config.toml
activation = "tanh_gelu"
routed_scale = 2.0
lr_router = 0.0016
n_head = 3
n_kv_head = 3
init_std_o = 0.0
init_std_up = 0.0194
decay_fraction = 1.0
decay_shape = "linear"
train_tokens = 660300000
Below are experts of layer 4 (counted from 0) of a mixture-of-experts language model. Rows are named router (the router's row for the expert), down (a neuron's output weights, with its number) and show model dimensions 0-63. Each number is 500 + 40 x the weight over its row's rms, rounded and kept within 0 to 999. Numbers have three digits each.
After each expert's rows: "raises" lists some tokens whose logits its average output raises strongly, later layers aside. This comes from a sample of Wikipedia text that the model never trained on.

# expert 0
router:513566502501516504508519556515530455523504528483550522571488505509467529489446481490430560528479509499486508423522433480553465467488423563517539501530526568494453489483560535548488495500540502
down0:459527569486499405503548495486490541488510477504525567491431493504459536540548477512544560427495516538545493528554471490476487519454580427398490598480470528510581454465468435442485438485488524
down1:473405506509460632507533532449488519504514470502513528453521510525514483502465487494564547523539463369451491510459459508514554470529510466521481489501511520465492443531428438500481531426582477
down2:438453539573427553508466562449488466473470506554519433476511485489480504473546491497465578501485491531530535420389482506533477471522429510515531509656481501556504540468572512536505467452420470
down3:502480512471512494503482421528481509556531453500481466502505488552538483554492535577476483419504502497509483471512484557474454515417517510532490503479475505595557502468522579510523513456485501
down4:483544559540513449529508472427546467480513467556488501501522542507500486496435525448502490526439549519550500472522465524475495514472486519497566434559528511468469421463477537474527509458494549
down5:573555509510483500438541464515492572489423483466507478518471529449505530471533591482525482522467410451471452528523444500557569488518477477473540506497474489513454495507488564555522501508532477
down6:476490455459598522549432481517471511536522476539472524575518456612478502453454563492538442478469530502420533531517519491510492530428491476484616469503512464500511462560594517613504459443531475
down7:425514551504498495502495503510583519495410484535496436491529461445429488469474529493525489485534498501531559519505506502473501480477485490436501489524466501590510577515496490486514482506498503
down8:449488421470525527533517545545482552557489477474486526490457530535460485499452480471482513524553465468520495501507500484387478552483501567525548532484542438481513510548563494555446483495557426
down9:547499497493459468506489483485472511505488522464456487439481549499517534474522440468441469476507556568492530509546472472439500531556478502481449539486455546503475527540506487482514549502437489
down10:528542493525501556533558470492504555495518480473463418468499565492498525488412470401501493529504458530491459527497485463493448506556451458517575551487527542479544537487523517590511489563535492
down11:453489515485513508506573538465516417540360474484507501533505488569522526538453497459451519414523478430401583436529507470491503443473532529457450513496441464526533442475477590486471470529452515
down12:522556492517510445470528501552426552523435505483522478482453497432464492530464431493492523555474497496490435504524480563530530575535456431553507455447436437513477449467459447547507444467461474
down13:518485520501464482517442482430459471496427584432389469515441494488530549554496538474489511476424432498510493488505489535441489484487529492541496497516531470498400464592509535539432536578446478
down14:546521554492471488546539440508527501503583551486491437520506484471507419535559487553546494493494545457535486581486511464488505509508414478438513572543502570474443476512503519462465507508528517
down15:511486396494597529488516480522475550478548507441477524558550484538485473530472505463478508532534504551580525442537530539467560438533532492487559501510507471458497506574424437525498458495435428
down16:430515529478592540482471513485473547456474493520492502554447520541386506445463527531546548524490494561490456552549455437575491443473553432506455547495493469499492426489461506487533493539437492
down17:520537497463463498463471510498549503487530525478511431445535459461531550420496536527474438491541550509574528517495544489438528516472512501543512512465468451486491554453554448526493461456439442
down18:545491541436485515563458563504567539506515474564470509481487529489554544513504462483515507447475501495594518593442462538523510494555432540510540410498524515448520520461436539523448466574498495
down19:469510474496485524519518502550501540493479529490433506550464562527492443458478476482457494459548477457562546461497550521459534526552510527464532538536467501539467397458478464498494483525522537
down20:514483494544499504461470578549478523550519550467470497525421629485471439532524544494483521550474526523483527561531454574534552505551472525520461498479496436538544542533530517506491466434460500
down21:526486419529471510490475474503507553497519500427494566503458512504434563562450535517518522538516449503507464504498528502541546457562482534478435513421523507466511481453433541503507507465472494
down22:474409445504548518465459418492581541494467490477471514452433516515529514500495442508499444488546426524477500525484431481485531472509419569535514531491456441495474518479529542517517533487524535
down23:507510513562498537466428537530523550524573464452496453517483437520499449479540549508512472509510485495430434463483421522510456574516516446473548469504458471462494482498501499485520509545520461
down24:533464414497527528469458494554476419556549489526471483536444477514469537558457526523479501481521592455528556460520515506455485544528535435467551545452490510512480502532390486526499547520538553
down25:492451503482476517433465380490507493489557526422490565518562531482471521478536500480478493471475521516466448451534554509506475454498440550469511487504501533593562575460482445525503493474529565
down26:435476495392472481482592443567507516566506488518455485501523512477534453445465501478501479494547463513503516500440528524506460512489572513509466504513461434560485551427572489454534536474478487
down27:542543477526498537553487445526488493486534551519508476536485517527531487493476535462517465488566487515457474488520443499532515495509433503542550509537451475532505474496502558518560494473457500
down28:485435447444577487493474485537495523548551533505440488492445531500474460430523427446438537495538515544502426509464489477436489493500580470538513510486539524572445503488444474478549504544563550
down29:516479535494542534475458501522435480517443511534482498541502466532584474458486432570500535467507484472533491487480476492508521492456508527518490494502421461556541503450458536653523522538513510
down30:591468495552502507581488437461507492556481462485524498527477502550492461495533386416543433513532587472537532534479472487540472559494519476494523520498507493474420449460468547445472464506617477
down31:532460470557508541469456491498470477522506552468481574420480529515537552486491456479540491437550562472433517512550459497467460502448506614499479532475474503516475424552535497489527471482457487
down32:535459457474475547489445567468554499486518548433542549501445557540453496461505488534461457472505487549500548489529498433501537494445584496531459508448476457436570534541544505534525489540501524
down33:472493513539599471508430498492485495506491502560486520491496407428487458484518520478503493497459506497555507513468558590423559619468491525510460449551446458506487568473529581471460438463503498
down34:598500477444485567535472466468456528468531513564485413460550549557437501478457503569500520460570547560555467519507509560519561551513527453461585549503509456482454531472526539458394505499528496
down35:486572500482516546518544468494414452532388571517473488545493539422516515536495492396426488489513477462487575524535485458523441471465532422494510427477546502491469509560449546477474452499436508
down36:439486450527588497457454491474482523493545497496533452533459496504597451510495503478462596482484561443407506544520422458523445466518518452520518529531462493459519466471513530544525505475436451
down37:475457543490538537476490450487486492498468469477474515495527570479457508535426482486490465556536520537457478465497549598433547462504491458509429542484485490496502420468539514461497476563534567
down38:493547476455500458517491431507500569494573508484481501471539465512517550507475403485520539480510483507489499482474476424475497458496497503487474488515480478504516599528494533498524546434483490
raises: ".", " (", ",", " and", " in", " as"

# expert 6
router:544551502495437529528469540442493453564499510481487438546505529500462455478499503483500531512514465428479482422496526433465530505524496500571600475545487538465500512436476534463465527543522507
down0:480537423427448523532501532490527456473520512547558526551420498501454497544442522514515457496464491517443521544539551495517452502573554510506544475496478449584494581455515528479500442519429540
down1:461536454468476472502445480515455559482485513509409471490481489527500549471490535501525471483434543489491478512439570522527537482518499490555527511499503472536488508473480518450409504522508522
down2:467529525476482500510561520543506565515520519453509590507500489518438433539435466469482494475491434500452540511517502528481534499525498542451466513533450536489443537462540480505534510562484530
down3:540556473537499488487552438508495494477432557464522500490459511419504577538467535492514488464470468389497535542432461566463494487525491531577507490517410486599512491491477446491459528456538478
down4:494543425488462506528517525530547531445525544531549451451509442437447457521515525565483462445422483486482483424457529483505520495462548520494497534532467550466531519509538513431537468409541400
down5:550493487439585481455507491554485531470423460545575498473468509490474499534491469441536558483469482536495456524509516514528420508512526459483501490516531481511506495519518526535486396459592452
down6:558509472494519484522540478541486469475502508432435512465545588474419529475559485514481520526483465469509505522492497462553525483484467525535386502508482464509517520481459498546519510493509430
down7:500540505496499517498520462520473515515493505538505582461528533493419527462431550493480557481487556437486406557486523440536532518442482530516550467535456538532494564458448521437477520543525602
down8:552530538468432547476446557482560478512484481495447439547614484465416498482484546502530495502519462538512477504518491579423525483532509446527516531545531441460551546497512509474494529551482468
down9:473391437501526493525476578388491520489502452549490497500470514562474517473507504511528560550478539500486523507540415542442512483476495493498425532477490522516551400510536473527543509500445497
down10:521463479481475493442493465462469448491437538498510493524534490518512450497578424516478504462541499472504485438514490496482522460446525552466549578477553563560502604547457468443446535454525576
down11:481462496448536504462471531555557483518481437519533452492521531515517491514506531513442552492490532501512504478553486502521521530543523516547522453503513569503497443535455473520537466455507508
down12:556450510541457480577382431475542534514530501546441507499501473464497576493572552461437527473498479512476470545429485496448520506510534493497456570477538501541502505565493557520543433494491565
down13:463482451495524483459511411567458444540484439480559541481486484461527509527477569472440481489451524476489555477495533510474411521492531523466372588516537501555549474526505524494502508508489586
down14:519537513455521537508497410516483524479504521562458496505465499542500487517483500495512492455532536508478485551523441462533423488519505524491518508537500530424563549533591481550475497523534435
down15:538499473538464512509501429448532523503581489494541516569483522515520457506464518520511508437534397526431523562380470455556490537479466563524466424543497410473522522480475465457496492504467441
down16:491525502524518504423515541431555554492523529533523447489459523552473497513401532473525469532490471548495537504564492546448561522486479566544490487582437546481497515481523559484430510494488444
down17:521515453513496467449547501462553443525470491496475485488479502384506523577507446520525522500517408361492568446412490470459495560496524534544473572504447507546508523457525509521450453505452488
down18:492461484461519455507454478491498537503489475533623509490493443477442446476507534518514542484443468519508566426510499498530555450381443505547487497487492484394455516448492494555431510556493486
down19:532521508524505471510536433428417527478486519489507529511511476472503486503439531479520499428378470483494490520457535501532462454488467436474485434507459534465479413543486513456624416540524572
down20:511506572486473454559556454512408533557457560451510539486468489487519473583491612522478484497548565475446428489471531552529444494510500548430501511526457428478489492560498503497459471489516493
down21:444487494520547584449372531533575545463459483463474544552456477540489518582517582486409587527486497526473532453543541481504509549536512501511502475472482497548510490482510493507560523421479462
down22:432466540502556479519526435499539534544475537510439519494515476430464478493462428503418487525485533473489501541540497482490485471467463447487480489469549454468450464534487493517555495517487512
down23:473498506476546453550511496561463540473487586466490462558535540429482522503518456514595499480531447466458530504574499503482485588512454462494467534449500485444574534504546454516545477518505533
down24:441482501509524461485530535565442592466492616381472513493521469500444469490456517532483506527542392488460547551464593491481518568458420469437513475519539516470513432554497548500537493497461433
down25:523503539541450502560451533549440500493448534459480521457580512526497471492465518540485422449534519526473483559436495465558500520501471500489471502512487462438498499513407482466477478507587485
down26:548452499549525493463528493458410507478550570522504543513528552484528544493480503537499497522500601423458488571496471493478437512460514541459454438495505524523482489517484496593535576536443507
down27:457507590508507557529495531538474472462540441503489454449525467480532504490481482489489485555506371552495549472515523503456526455500539457476530483528464551523518565532578566575508503525519532
down28:535539541495507518573497454467493464501496506466506552477498491517535449480459510465467553527586541555540452485466556525506523376496453490487562513476545499465590522510485494503517439470465534
down29:472470523466530530561520602581497542429401517450455378478560462468525469418534439494544582532506458556474449474573580496451509490434576557496472506433500519511455542463462500492479455475505484
down30:497539545549579466534514527489498526473575549530475474508481537580458467466467529496542508529476547486475421504527519506485485560469544541470449512499477486468589557466499520510419550498451547
down31:427533481489488506494567435501501613517524487530390542449486523521437548502513452465542535534499505492483567541545511384510505503577480524482415438583476590493503436521549518519518475506508476
down32:437517454443529473443533466449572491517501523474444471543504540494457482480518479496546527530532595483468472579464500513485456449559512443516445537535475421505520498484459493416575522508426472
down33:497431548507483518503477505495460570515501535482430503510405505537506473480525460478502527545542436575501505474461518476477452503521492498474550440491483478425543517465492512513512554462556514
down34:540482443417463441482447463534447515509466516555542496492457527547496531486493540483420530547509472578438437424601527541477607515543512469429541595387470439525412473511447467503449503468448476
down35:499506505432575540483516543487539491570550529501449490491509417555470529466504561490427468538454475544473517475473465513514507530542554481490545492517478498554553467516495533484487543537454469
down36:510497516468465601448506523458528545485516550484602473551501503442520537447560458472532460457501494485488667521498506505469464495480449510500483472509487518458440552502519480505546478528517505
down37:474466454449525412440520543522475526577470518505511508450539501482450510542534484458550559534595461461535538524547464498469525495529441520480446428490511528477520493570468498541477543407528455
down38:475522580554452487507447471550472540542550494497534526478480463494538502529473489475569452503460524506556543437451411427508528504481538520487588444496474526481461456542523465521507525506527526
raises: " the", " of", " in", " by", ".", ","

# expert 9
router:431536487521475449490472475547628460531497519445523481501501482524513462519500462511486524563506478453516481467529491499477539447508450545522525525488508539517511540451476445524569531487571473
down0:518526437464507508557449488563521479495478481468467527417503494487449550474542538492580561515478495473489548436458496468517457568450476466546465523504507483498472561440461450561501500502440491
down1:422515451496581455458451454511479521493531447486478513450515516449484463538557509488498510501473478516432460495457542455482442496469466546542585518446538504456533553499521444547532513492536522
down2:535454607568514523590532458565496532549523496573450489551467521494454515560537533483465496572428560477470562528449480512524555465408439509406502474497478513476467521515493546455547507469440422
down3:576482482517447494513565551554484539527460475469559490447478475483523438513517556446571485481495484480468486525498454483526467538545418567443509468506522494451468550510428486545544520487576496
down4:476458506482438523448542559570493504451498451484509459487530429448503498475534495526494501483452542498504569515525451450440509490518498479460473573488505517528538488421469521463477528535528451
down5:520519533438552524477500462486590554476498493399520511499501496432493473451532569478506541507490529434426499513507498527441527536543468527468433439486476469545481466479493418464501504535516477
down6:490543541466491485544506459453427533524542477505500428487518513476449534535492505476547513501505520437576535487438525460500513520472469511531431545491525511502491518532598614439520506440474502
down7:512473488549440534526543532479483478534490534522557542528534536531464477507504451433506544508488512499473529427505441467498503535506493524482499493467509483525505518564495517526436480424490573
down8:430453524515556439466551496500489484514514488544447534456432450526490504539543548530565512480492461572487483521502483516451493536551478490525512549547464450472485519500448518486489479453521446
down9:483519452541490487485462495528548485604523498464541518502504537491501496508444499491462509437473497531392574478505550571472505514543552412518513575552603470413457500464539502436448507495445485
down10:481489452498478519439536491518482531490520513530526525462490466442542568444466498590520510498480465460454469555444523513495471467553460536429480587491557466493462569541489505499492485477581513
down11:547516409486499517514550421478472557494469544546461547538440465470445547493529488456480484513551500547417545465509481464514566529526482570433523506503469452444489504452519484578537602483504582
down12:401522509495461447520526414515534501483496534475504522501480444572480566483437581458551393506438494502556491560483566496467539475490533512430471559596503509470512512493476542497491535461453518
down13:555540480523457489595538447420517551517454469511524495392496500423498531481457535476556487486530515546460485462519524434496460546478554490527486493499535449505482428438495443519501424510523466
down14:555494537521501500513524504513456456550449485490501548491521522555500457471581504522441482547462540538571486469548520511380547507430438478564524536578537550448524499510476489462496493524518435
down15:532491513497448505534541411459483455433528456474471505450579464543398553543503485465493538489491490495519469474498560431489393554558525506501516564528501528557415529399492515464546493481459581
down16:556484520492543471522539504538502509470387456467517489460464450488499471489567469459454463587540467569458447476493435416463509482579511515523537502509488535501482505549450495563524522521568491
down17:544568510490527558521457480474490477499565489488528556510483490495503490501555484525568546545486451452562492462475496518486493515488508586625444488516414488576513346523522496502498500546467508
down18:488553467568480442460546476549499467512479473477478464472511478441467483483501576475469499505490572469571493525519451537488473525508552441469557486509465528571444513505453520583531546436544463
down19:496434511491487455494494517458441552531445500486518456500476493497498431518558513526568512445519533525530521549520532481562540414583519458509473414476459519509533468460555529645544521500512422
down20:509453407497587445508477541476461505545445566450516535527478480512519448517454547484418501542490453522463520493511517498521487503526503531435509513543566549529551538464488501421478557562518480
down21:425434559468486568450452552598501547440499475535490467555434473539531503455460535528539499491433502479487501485519552474508492503533517439499521443517590522583506451529533457514462534481476462
down22:534504521397546484458566513490505490570494549510563511500516533405544458507464564508517559479429468579464496527446528519541536519553513484559527511499468512489482541551522555493495505477489517
down23:480492523475483489573533454574484480487480481505503423464455451573512485514534510463512506580495483518487513491492457478471458534534531480449526513484476545461427451534519493552520456514486566
down24:514592524429466496438459520493401499517566448476448551546540459476500455442493550460434526460562530520524509528495499490469599498497503481515371475589469455448535412463494448490494536506523495
down25:491455563559527436421489532484478500524534503475420467551538435475535466472595446424533444492509539462468489477546535566496534630534510468514454530540508486473511509443478477512471512552525511
down26:570437517410570516499503492466510461504445535519511480509454487428471539467515564500564502472500427448532530536545525465480500496498556494407479457494512524511454483522523463519486472508494502
down27:515511574466548443484500517518530509444504516472506506531539470478464582470505551460455481496481537536440545506534514513488517507507429491545527421447453512502460479563572459528464455430512518
down28:486521546488476512591509489528470537482460570554445481478476504561444524528473521528449481543454464512543476511470548398496474489466497482509427481465471471489470552553507511491555482503539520
down29:527539418502542493513542471540480593482507435516498512536477484507487463494480591513534501536493513553506563477515511502545554499512515475578538471442518567539512572531487519459538563406524474
down30:550524541528485509545539512540530451580476463553482504479439500476579570439567478446496442495495423492501486475501421500439529435488435487493488586546491496472552513452592465510504450420499553
down31:508399553441389405558466513467497470484426511494520552485493449531502445516466480468553475472455561484541512509506543465510504530557515463482497554455461507452555490525482495503493490466502504
down32:412530517563578495504526509549491548463526468532418540467522532516439467495473403554465515532528487493478502541488456473523486513495522517467436510443451480494484509501547446572478509453513481
down33:496547446503486481490475460524494560479469550526424535482509515565507464528421549510471406464433525490518521499557425415550502526556575464544445504469503532494504509490508563534559501479483499
down34:475462485538490529483552513516439456512544500442613532526440494384537522440489488551493469518426522522537478507455566529489471517529513502545457464537555516481455446451528544456515494533465423
down35:505463439452539548510502481502623532472575439446483494492466541521519575551499539556512493474510545525520448593579494469554477428560503506477516546489514484556473452536498509535489495535497523
down36:469498429494522515473492471487528478414553450459479449471523476480585526431469405522459506499500530498576522575495489480530500436444481516516526538466568539560514441504593500551506519499483515
down37:430485460523444597499483551540481510469576550460530528533508507479478584516480421528490477528518512501419504601660439454548521435550513513515548460520542489523518419493539562511538523620468491
down38:460467470476467464491587427459553474490468504475476445497519468475421552533488507537475470523534510529474482496478466544492549480514525494515465540473563507476517493514537561494513504433500575
raises: ".", " it", " and", "–", ").", ","

# expert 14
router:584466478472461495450499555433483507477451516396489530545514542561424438470541442493475532498581500479520494515544527523458512460473509456485506529493489532476490539483499540456500467544552500
down0:554495453578502506459521571451522559473416426496478520565439495522519477497520469480509524517525498480542510497452567561553496477517448583494423426535463486507547483535487518521463558535453498
down1:473510462596466548560555387505571470473485536492525459450547498569513491477540498524452527461461501594592525527483447511524514512470470451519488544526596541495532467541478476506554531491523493
down2:442501494496484541475429492464501482548516560469517517513472517475465597498523515498527487511460500501438484474517408531528466529541498522467497523483511471497425505498453483481494533444468461
down3:471541486507518470586437444478575470477473494416492523576508412484478456580513483522486485586490527477391508520545524514473508576417564542541574486527523557489517477536473510432457460506544484
down4:526528537535419545517526441572440542425468473549444524551468492476549467458554470472539471453497484499521506472475535487501590442495479483508494538537509532463426507536524538531540492530505525
down5:573459508517496518450494477454518463500509509497451483447480526494450440541449452446424503568495492518581443464436489477439498549435498488483462578483591508502477491449489513610501503454541475
down6:542534567411592502491457530475514467454495526504524494530521514408534567541518549456503456480461520513524489435556493411462515502537481519551496545556497508474532489484508483510394425526522469
down7:468451466443506546497432474474544495573453476513531467526503582484530537437516583493533532529473584462457492509516443429554495531503549456534458578458516538510546382491526486451501428494482452
down8:446501441472485488517575486500493492435482479481478533470460536506442481477391465457464557552431473549473468465489510499467545502564496586538473430527435536475538447492507523506599547442491511
down9:447471489391548573456534506488496579489489526525519570523490498569493477579462527461551524526477490409463501492482415536418432482443568482442565544476543470531467546569481443485468456494568465
down10:536484471490580532540459539505537514578459533472480442544539524511477510502490580488482491524489564487473514545516510423533509475570523506550503535511497501434577503440535529533436540528465516
down11:489506491561491470474500526543499487493513563515422544479521572470496504515455560522446515466513473575529520487462492487398384467453583519513491499541525601446508476473480519458546545500524522
down12:540508472542537553435486515458571532509559471495589442413508490503555521485459555421509491478502472496474440497524500516525444477561468545562511507439519427454550485483556532480525509547499591
down13:482550530462478499472519446541524516539454493543485482523553461460530537417526479442499556512454429534406443450538549486506493527503426512547462523525541499577512562532482508536486538501441518
down14:508471589544446428471470562477506536468470505504451530636496460533522441476448542498503458552411543523507483507566536467518512548512523534433501472451463542504501429513498480519496451511456506
down15:475489565516520447483495539517512500488505579532540542485507521441445508545501509500497546551546539468494452501602429571511465520443506448443493495471548499499530481521486551565522509420510478
down16:481465530507425470488530492575572532487531550564496552546559395519516447535507481464440529438525442523510525467446509458515507499560530533517487581507552414521491475556511453464492514539467487
down17:518510503403446423525541484494441526470489440509571440507426498549538461515484529499488467477522504475505525562477445509462483549513549505479489427464517483560426558519493476527571539546468492
down18:479437549523417564462525537482516466516503483487492530528464474476516548447570530493517437583525442487568536455503515394466452534547556487503496493500510537527429563469447494513510482522490540
down19:470516518496514510494518491472479480564485437618515486515566456440487521488543508455510431462461520533475459505555506480568509552509523507535477506548454529513438507530510517501476489461443461
down20:436512426552517498476534499529478441513555539443512424515467445600552541441482490490499500510490515526491499502479553584521477529513550450458471475505524501435515488492463521485520493502518567
down21:481534486513512537530578490530502602452479599567448584504446463527499559504479500465477511513502522505532498460465476491504476580477499443536521523505561466485433517480501489549449497515481490
down22:478510483525468462528525501547519568485411447511516471489463479538480494624527496470467468458464440521468465473489498480458498613428544555442498562444523496490525517456492511537572514434574529
down23:409467516442465540386502518449508494395512493499520501465454475483485509502518527485488521479526489483476524509479492581458533466481492509518504542517535450501485518500510559533499444454468558
down24:416489464547534504523577503512440435533422488539545494447487492510553491453459523509493484510478432466517489469583515486534484549440514458432588469507504427538489470490507419496581504488483565
down25:527429529507535508524584592526493440470504515548498462473459516508465461533559457424503522521491497501486526543471480562598553435451442524547512508509556506504447523531518463533406501487487472
down26:508493537498504531537490453474547506486473404538476556554448503511550507482478511466551486430484508489509502585475478468493491440419552492455535454508524490456458482570494501465513494487574440
down27:463522531493537448555444485467480501508531469589575455536505468529532394491545527524483458494557501476507583468483549531507509489541467528516448447504564492450517456519415506523507561512490531
down28:459465501441558413485467596467460531498506449500400484489542534481501526525542487520514538423546488499449479438455521470514467437499606453485436461509441509483523468462475583506497451436534583
down29:476440484495494513506506512513493505476475542459462463486432516506542520514520495522498502410520500444528466465493471531374455493474449460560508615553479463469520520489497480440537422568516521
down30:491417569544467552504433490535545506457567397478516593492495408526472550533511537416530486511499522483477423514508531472560451516488474484531445429485531565540469482477534539445483529531506477
down31:521444598536501508453500444552430538443565486454425463525440529467484439525498505409452590525523504479550564470548493481602517500532545516547559521530521524530536488492447482522511431458457457
down32:465529468534405437559504543502526505509505532510469469533535500437410482447500523494474514453488513461507449513447525438483469534519539549524540461516498529511505570496476462474538516557471604
down33:456516488505464434467422508591556541497477439505475545477495482451459467475531480484492533533537410500481543514532466522521472481511523492532536522503573585498470579513499514527567527458596521
down34:496499539513536585461577560431491556501497519573453520545415476579464489473495483405456484485465476538458488503498504421467510463560459484462520454499551528503510459476517489502488540489575420
down35:457471483479578501501438505517575447487534497510525540462539433505460482545445503517517454488532505510473486576523471517495446516367402479523502493525452441571464451549529480492518478507508450
down36:502484403508438449518514543507533408509473409504501531463561531542512495461518517551463485538443487508496535554501514442492577555421472505489516502534475551519493496505452544526514516545503519
down37:569550474517461479521505547496512475562514498518436506483486499453549527500415468543507497482422498503445458459493464479440488525478525413532466540492497504575532517447506519508472510435545482
down38:520442509577500546539448512484551509472532506506506515451494518539462475447507549547513518505478531485495454489498485521526434487490499489537534525571519541484491533504493501477534518515479492
raises: " However", " They", " The", " This", " It", " After"

# expert 15
router:412509443508453467468481513498522515555473466467475563577526572537522508399525519500483516484478481430491488476579494524502481480507462466540573514524412525494559523528601514501492453520569482
down0:487456505503555515566461535479562502517532496516540598488534537499520501479530502462512430572535493441472448479518527486534534507509506539527492479483460438540504501452498514553497548475468487
down1:542459445577480479533502476477534496474486564501439515564483514520548472473535529513500439504511416471526514522563523524516495466461407471520477449483482429538476516534456532469511492514480572
down2:510414445547475477487600475455455465532503518516457502502500468470501494476464489477448475555510461476499448502480434565558507499476504488492501462444591428512442498511457479425438459600466426
down3:473419483446508524448515463525452549485558522518532510490446485471515511475502499487513452554462552508410460540515449538564473524482590540526557540512550563469579512469521500508478450540516478
down4:542528542434473462540540548509506542458485524477474517445472427519517501531470568465528506539523445502517492520435474546494470527512560506428466574545500454483514546479566442480447494501476523
down5:485504499523601510444511459483502475440439509463469464545512531532464506535455523513545528511552505443415539478514460464474453454524486535468481502455512484623503547572462534474487487558464533
down6:519411444464444562455443485563484454528455512529480537523542489465429518521472563556526489454523495446509497498457551553492396486501477468473495520446591508579507493443507548531518450424506505
down7:524597467452509540600548554510528491507462543487404508467468497567528430523480572401462485488501603543464516505405477540471481461484506528491558604541481449532529543532441505586466525426500509
down8:458492504562552476494478427477547496384479525503535465468459537553478562380441519538419489531558458500467501505506508526503481535441504456499544557559476491498393546448478511456463490462452502
down9:505418441541514501500488529477500510451521522474559449528504549537528565458469468547452450542474489414461529494479554559516501468501491428498441434437450551481452343505488479541525427461488534
down10:493448553504540524485531573467473529517418486492505532532471371469461507500519485635506494499521508555504520448463466480536417487560562552471396541479558422469519443582501448480439527464552548
down11:484518513482430507513466502525487445464511425484461455496450467447520539534461485546491501529534601443480566508572524551575485471470490502471484555524506585445533498467514514476461566498529604
down12:484457478482476439501451437581531513468521477493444536548516480418456464525435519520525499420391538504454484516493475396576490485498503514553560506490478492474487449475484487519511541530490574
down13:553532538504507547475468550481499503576498536485530462432504499469530513431526437493459494508492533509558524567487497493549577476488528537465430520521505565495484507500500480453575475564469443
down14:518540468488486524499498447545516494469460500491481475573498535412521445558499566586513484505492494490481483455477516502513494432457575459451521532541561503472465513530615477494464551452483565
down15:473498512486503509444453427513488441507553465559518493518454547499527555463632564535471465465508465456544495576462520510447585516507514567614496510486456442506531529521481507526480498464442516
down16:451520494477492483476517478455521479496531496514540483495514473445454454487498500522474521447523522483528484474459484539563535545510542524442475555516472469497533505467461513553515530528466401
down17:544468481442461543574525476481469500433465529500558446472553563509440478473549491490415485409553544520513504496540487550492587525525561448494500502446493432522505485496538494523564459486493535
down18:472520554445528505431505531468494490459439514514499523531532515555421453519528503451521470484437521520449450523552514453536482465457464481508447511445494543461435500504452518483491521515544544
down19:540484474480525476510520474474497484458465468456461498440433582521497543417586438557477474480548493518526498479563484553516505574505506505507496485536450532505509514615502469461435536517511466
down20:499521455460509519553448545551537423505566514499567465501501478549526547477531421493483581519520538449421487500481497560464467498553533491469497472525566567514510453490508583533466443534502455
down21:497596507465476464538487504501501526495493515545400565508484469494507474509469498413525455485509454532504547475492509500487549583509493522498532457488468480514451480448457497543524463569521475
down22:526424550533483540449448466517538395453520509524464479566495523452599544437537487478515596491493545567501459486538507542516483514480545498498452527477442461442503466511557424518554613504481547
down23:508508548562458550433477470524448481517590444473495476484493460484552515534539499488484492463512466441492453431475437499562464476498523448501499431436498563490540593500510505512516490549517413
down24:534528485537499458593520501448485443459499548534453500487508503551493522533443449494533571509553518575518491443527513462348511469531567468513585547568490484476524532495467528497477489500502496
down25:501507519446544532496520502506460495473439471454575496553503480486484510506501453528469523485508493516495462426506467481459515502515520580507462490452485433537584574426462451520484443474542516
down26:533447506488489494497486415566466577524481565533447472543585496448481458345494522515507555526458446450515533514443454495519584502546468527473466484466543442520509524457514430503525520489534535
down27:552423488472421493429530490556479534464451508576557546492523488490542548508555426429543511481591519501450513490496533505540487501510463477509508497512633481500510481527452544520519471435527484
down28:472527550433517512538493519478537484486561465537485541490449507421577490535506531467435496466543484516525451500558532521551542499549455563513491558504551528534506465468501525476531497482478446
down29:498498478592587511472574519481433489498607509537529434502488556486483505508503498487439489468479446487568389596479540470564524559496526512519504465558394471486557481478495466460470489461507531
down30:497426474542553474535582451454499503497455457489460532502479401495599455512425455511489497559422492526553503472479451524556471458475454436545488491448450515495478482491463420486472469488479529
down31:435445446407508489515498488481585555505461489525469479428483487530594506477558539570466546521486514540477485574522522514516537483517446491471476489472511448537502496450480448482550502496484424
down32:476502504513548497500474504454522489483503478527493518419487518574512495615513506436580480537539469579543534452507525446491474438481506541473453468487491452528514545546512468560548492472495499
down33:540482519515470551576514538472480413395494557537515476552543459501550497440495592496455524569444514533459513551484457522480497474484436503596518559591452503436559463597503463495520495485548506
down34:532455520518549585489513485511470464474493485447456510449550397439459572495472442539511490438515474475458489471467442552610404475530542485533532470473493519558489484583485521585460478468533445
down35:470485451470445509487478448509489500511556482491570512398466538518487505528471504388497576492496442477565446528555516559492498493509508499567416476470463470498505509381520475549550497488510467
down36:544542511534442478472500601457449495529518511482582413489468546511480504523525533494483477474423511437490486549526518423503544488516482468513532502423520427577469501448481520451431441565548446
down37:465469512481478551517478475532519558455520541417480467520461531540509537491498580453489463462529493528500533490508497383464530443487429479505496513565535518482486458413479461477544465549499562
down38:561503531446432481470520560526501479498511522460522507414464472581529492516509553511494515484419567469488516518515532470429515475618493514537521475390491460471512512458502493531541415499541477
raises: "In", "==", "According", "|", "There", "The"